Experts of a small language model.
Size: 9 layers, width 224, vocabulary 18464.
Experts: 12 experts in each of 9 layers, 160 SwiGLU neurons an expert, a sigmoid router, a shared expert of 320 neurons.
Below are experts of layer 6 (counted from 0) of a mixture-of-experts language model. Rows are named router (the router's row for the expert), down (a neuron's output weights, with its number) and show model dimensions 0-223. Each number is 200 + 30 x the weight over its row's rms, rounded and kept within 0 to 999.
Before each expert's rows: "comes before" lists some tokens at least twice as common just after its tokens as in all text. This comes from a sample of Wikipedia text that the model never trained on. Tokens count by the router's weight.

# expert 1
comes before: " to", " the", " in", " by", " a", " as"
router,177,219,139,140,202,176,209,185,144,245,165,241,195,227,257,200,195,188,167,173,249,231,230,178,161,209,196,193,201,227,241,217,227,155,199,224,228,117,144,199,179,165,207,245,175,178,168,135,248,181,232,155,161,209,220,187,202,185,235,175,147,232,200,205,204,167,180,183,196,212,216,190,172,202,170,221,217,196,220,219,173,203,221,196,222,206,199,188,162,190,170,190,225,128,194,236,225,207,175,203,200,204,228,197,151,197,183,210,253,263,217,186,199,227,230,185,199,207,223,224,176,198,167,255,234,169,156,197,241,188,160,169,198,201,244,205,253,206,193,190,136,180,214,184,208,159,218,199,236,186,240,171,182,165,226,184,159,249,210,220,178,218,257,189,167,196,235,174,251,187,175,197,150,198,144,220,266,192,191,147,170,164,192,180,234,238,183,157,163,193,235,219,232,196,211,206,189,134,231,178,176,196,210,238,222,216,216,186,169,184,220,160,191,234,201,184,200,182,164,146,190,114,241,195
down9,187,184,218,246,134,150,170,246,198,187,172,157,256,211,219,219,190,208,170,210,177,213,179,208,252,209,187,210,165,202,271,163,164,183,194,238,222,194,177,165,192,217,192,174,221,149,196,165,214,230,219,179,233,235,171,216,219,259,248,187,188,218,248,169,286,204,161,209,191,214,232,149,208,190,206,215,194,160,215,195,207,243,192,221,204,229,173,266,159,220,193,169,212,206,148,216,212,217,210,156,187,178,250,207,233,174,195,233,236,204,199,193,206,230,161,158,188,244,198,269,172,177,191,184,277,181,202,186,187,253,249,220,250,164,211,170,201,272,211,206,229,223,209,217,169,164,195,211,214,200,218,177,282,233,214,200,180,179,220,187,204,170,171,250,178,213,209,188,230,209,176,240,213,156,187,203,185,222,155,211,211,197,228,171,141,262,246,217,206,159,216,225,199,196,233,210,184,189,165,168,231,183,208,206,226,202,196,184,161,213,164,227,155,174,232,226,189,163,202,218,178,119,166,235
down10,288,173,200,160,176,240,254,229,229,180,241,217,239,175,188,232,211,181,156,212,228,261,198,229,226,186,145,227,176,192,247,211,186,192,210,139,213,230,176,141,215,184,196,174,209,191,212,229,207,191,230,163,184,192,172,188,192,178,204,158,181,206,213,203,187,250,204,225,207,193,206,226,236,185,197,228,207,230,166,243,185,219,203,186,194,229,176,125,190,187,234,235,227,195,202,210,170,201,171,193,192,180,239,139,154,200,208,208,206,179,181,231,199,228,205,234,250,208,191,138,216,138,202,158,195,160,190,144,204,202,153,214,217,200,191,185,189,235,244,222,194,207,224,193,214,174,227,195,189,243,230,174,156,193,163,234,132,120,172,238,206,229,223,166,214,199,170,198,188,223,186,196,217,254,203,184,230,243,164,204,269,193,197,234,154,182,171,135,228,217,210,245,220,237,195,248,207,181,185,289,183,185,246,196,217,179,191,230,168,197,196,204,203,185,177,150,223,231,217,236,184,254,124,184

# expert 6
comes before: " |", ":", " ==", ")", "==", ";"
router,192,166,178,165,208,233,178,201,160,224,208,175,172,224,213,204,158,211,200,180,198,202,223,226,177,199,210,179,178,228,222,215,192,199,181,184,198,236,168,146,215,156,206,243,177,214,202,172,194,137,210,198,174,182,215,261,189,192,245,190,181,169,227,228,223,232,208,224,252,276,176,200,200,256,211,247,248,223,236,192,164,215,210,143,196,212,188,141,210,238,222,204,192,194,172,202,157,189,201,226,236,172,161,203,186,170,197,173,186,208,235,168,208,251,225,219,185,144,206,252,222,181,144,271,210,196,189,220,221,196,179,217,221,216,149,188,268,167,202,165,230,199,172,127,249,210,196,231,162,178,211,219,254,270,240,231,159,176,156,204,207,214,202,206,173,195,250,156,247,199,172,164,203,200,236,182,251,185,211,228,179,212,173,179,157,204,149,215,187,229,231,181,195,234,231,144,196,182,211,213,233,219,171,168,261,235,250,252,216,173,213,259,213,190,200,199,248,198,217,226,182,141,230,249
down13,229,236,197,202,225,260,212,170,205,209,200,199,208,206,209,249,239,207,210,178,209,208,206,220,236,216,202,183,218,178,230,164,193,253,199,202,202,223,222,181,229,121,142,186,201,155,151,205,168,213,204,255,213,148,239,213,170,208,228,199,147,191,167,175,198,162,232,196,235,182,215,206,223,195,249,217,223,189,172,214,219,219,266,168,237,224,175,159,227,188,192,198,143,226,196,241,247,190,200,224,158,212,154,205,225,246,241,208,132,210,212,205,146,209,217,210,198,193,209,181,184,250,251,216,204,170,225,230,221,201,212,193,220,175,121,204,214,197,216,164,232,232,219,206,224,247,172,163,161,209,200,212,194,183,132,268,149,144,177,202,187,209,216,193,186,124,282,164,218,250,246,183,184,160,247,168,159,190,204,145,203,190,171,174,186,165,216,196,234,211,223,224,198,190,209,204,196,221,191,159,199,229,188,200,165,169,174,266,185,219,193,158,175,158,198,182,244,262,213,220,179,226,220,158
down14,237,160,142,169,260,218,186,210,208,176,167,230,217,235,196,221,182,209,191,178,200,190,215,223,154,221,196,125,225,160,265,204,207,219,184,94,251,238,193,191,178,232,212,195,199,188,203,199,159,239,228,166,180,208,247,211,215,206,159,222,214,163,187,187,212,170,229,202,245,200,147,213,203,264,217,202,259,168,221,189,243,203,223,219,160,201,210,178,218,187,247,203,213,239,227,147,214,197,188,143,256,219,197,173,214,188,186,136,183,228,214,208,224,186,247,164,162,205,152,232,241,178,227,239,194,252,190,224,218,226,180,206,217,235,269,217,176,210,202,251,224,176,183,233,199,166,195,225,215,177,182,216,176,180,230,155,227,237,225,153,226,179,204,228,219,210,185,215,238,192,218,192,238,204,199,175,186,223,146,214,224,158,261,167,214,195,211,156,218,172,216,196,181,228,167,249,168,214,209,235,252,209,262,227,180,212,200,151,157,203,200,180,174,177,172,231,203,229,212,198,144,200,240,146

# expert 7
comes before: " |", " ", "ing", "ed", " be", "ation"
router,191,191,152,191,213,226,171,215,196,199,172,218,189,216,195,161,166,238,175,176,204,159,188,220,217,232,163,112,159,212,225,243,203,196,201,229,226,168,176,199,196,176,236,173,170,216,163,192,246,191,176,167,194,243,203,245,228,195,245,172,179,181,262,178,196,132,243,227,163,229,191,206,189,178,156,150,173,231,212,252,154,187,188,158,223,222,182,221,181,195,147,174,174,154,201,213,227,248,216,168,212,232,217,196,166,219,203,237,167,192,243,203,192,213,201,214,178,187,198,260,250,208,196,203,194,216,167,232,213,211,197,183,226,181,232,201,164,162,196,184,176,203,210,181,255,165,204,211,241,225,188,164,183,237,191,180,136,212,187,271,186,239,253,161,108,170,217,202,259,224,197,224,199,238,225,244,243,153,197,183,181,226,154,215,173,199,159,179,210,235,203,166,226,171,230,270,206,146,231,171,223,185,192,174,256,190,190,244,205,215,210,188,215,220,196,207,218,125,161,187,210,145,202,224
down9,213,207,250,191,214,234,213,222,161,202,235,150,219,176,187,180,187,213,203,181,226,199,222,212,216,210,228,186,146,233,213,204,198,175,200,189,191,201,204,231,230,256,209,207,183,206,192,311,150,236,232,224,165,216,175,182,198,184,188,170,190,194,202,189,209,247,211,204,235,187,206,192,186,213,178,232,223,182,221,217,243,249,165,208,224,236,237,215,248,170,163,253,187,205,166,223,186,165,208,179,127,187,148,263,188,174,206,170,163,183,195,179,229,168,237,229,192,216,192,218,196,207,146,200,263,219,221,233,166,222,188,184,249,253,246,190,181,193,219,178,126,229,196,192,181,201,218,173,187,161,230,219,206,271,133,194,182,178,202,252,194,211,194,156,256,244,177,197,185,231,160,176,168,140,206,210,174,209,222,185,169,236,226,135,225,182,235,212,261,197,203,144,199,171,194,177,214,150,223,190,158,157,209,223,185,177,158,218,171,189,197,145,200,231,187,262,215,193,180,235,204,132,219,162
down10,204,223,144,150,202,138,194,232,218,180,188,245,247,251,165,184,183,205,193,193,155,250,228,249,217,190,199,206,191,168,201,217,225,219,282,218,215,198,172,253,197,199,211,169,231,193,153,141,194,179,235,204,155,248,215,217,188,158,240,205,148,176,169,228,248,192,212,203,161,172,198,192,192,186,249,236,227,232,229,215,230,140,211,219,158,204,222,198,231,242,185,192,172,203,207,203,196,161,212,212,215,223,209,266,146,174,191,200,205,176,192,160,190,183,250,184,212,190,201,252,270,227,241,208,179,263,186,196,182,189,228,231,199,203,231,195,169,159,201,198,188,183,144,193,184,183,201,191,171,191,224,150,187,189,229,192,250,213,131,213,205,216,189,201,250,193,201,228,218,187,233,226,203,199,190,254,252,202,210,275,249,211,199,172,244,185,182,235,210,256,212,175,231,164,230,214,210,224,161,172,231,185,182,171,237,208,240,181,198,219,163,123,219,207,192,163,148,205,187,226,247,210,157,242

# expert 2
comes before: "-", "\n", "|", "The", "In", "=="
router,161,213,211,210,191,197,189,196,129,223,203,242,215,240,241,168,197,216,185,202,231,191,179,212,150,196,161,150,195,181,209,194,209,205,179,203,122,187,185,182,189,154,218,210,197,202,217,184,227,176,231,157,113,217,178,287,276,161,193,226,189,194,270,184,186,176,201,205,211,190,202,237,225,248,226,254,229,233,241,202,158,164,185,227,217,257,221,220,152,223,195,161,202,237,194,233,180,175,214,200,252,141,228,193,159,210,181,203,207,132,194,200,224,204,196,261,171,171,198,191,182,225,121,254,211,217,163,175,161,184,166,164,175,210,223,197,178,208,257,195,201,201,191,182,230,168,241,226,231,180,203,202,239,220,212,176,192,245,238,228,178,207,221,215,158,208,158,165,215,193,146,195,241,213,147,173,275,193,198,247,182,217,227,212,200,221,182,190,165,202,210,189,234,219,182,262,240,153,213,202,208,240,180,228,205,181,222,207,208,164,200,226,242,203,196,210,213,196,231,176,134,189,169,183
down9,200,177,199,183,163,210,219,221,192,174,212,214,174,197,174,218,229,161,159,197,195,146,156,165,214,207,170,164,265,143,146,198,205,211,191,181,171,133,160,177,180,221,258,228,189,188,166,209,211,203,214,244,171,194,170,215,252,139,184,173,206,228,213,231,177,188,233,173,219,172,190,238,163,201,164,258,222,211,187,187,194,210,210,178,227,225,175,233,236,187,161,208,228,242,226,187,216,178,203,195,233,118,247,225,237,201,213,273,225,195,236,231,227,170,207,202,166,207,192,113,201,216,210,245,209,197,256,190,222,229,165,215,173,198,208,187,243,205,183,210,213,228,170,211,210,175,192,198,197,183,161,207,203,235,165,233,232,137,168,190,175,151,144,213,199,167,201,145,194,205,190,158,244,192,185,154,237,238,181,191,187,276,171,245,225,205,184,232,224,122,213,232,166,216,166,149,185,177,253,246,191,167,235,188,164,196,156,164,234,214,216,208,190,201,221,200,217,162,219,231,183,222,160,216
down10,184,182,150,187,162,161,180,178,248,212,197,178,164,221,216,184,180,178,183,241,178,132,240,205,211,182,195,219,196,237,222,180,199,181,184,232,173,182,272,223,186,232,191,254,183,184,246,146,213,197,223,159,224,155,144,137,182,235,201,155,155,215,198,211,201,232,206,229,98,203,201,156,173,169,150,157,201,195,195,248,226,196,164,241,200,162,199,170,155,199,181,184,184,206,194,207,177,219,178,186,203,206,203,145,179,177,201,214,230,197,238,249,179,202,271,192,195,247,155,272,249,225,232,188,192,210,179,175,156,220,173,206,183,196,218,192,168,255,156,169,193,231,223,227,149,202,197,227,173,201,205,179,194,182,266,203,231,160,156,217,190,197,188,176,168,208,198,204,257,165,180,161,151,214,193,233,241,190,194,181,203,142,167,137,188,219,153,162,190,175,202,132,174,197,169,160,227,229,163,206,195,224,184,227,199,198,216,231,193,243,230,186,223,211,193,241,186,196,209,156,199,171,199,168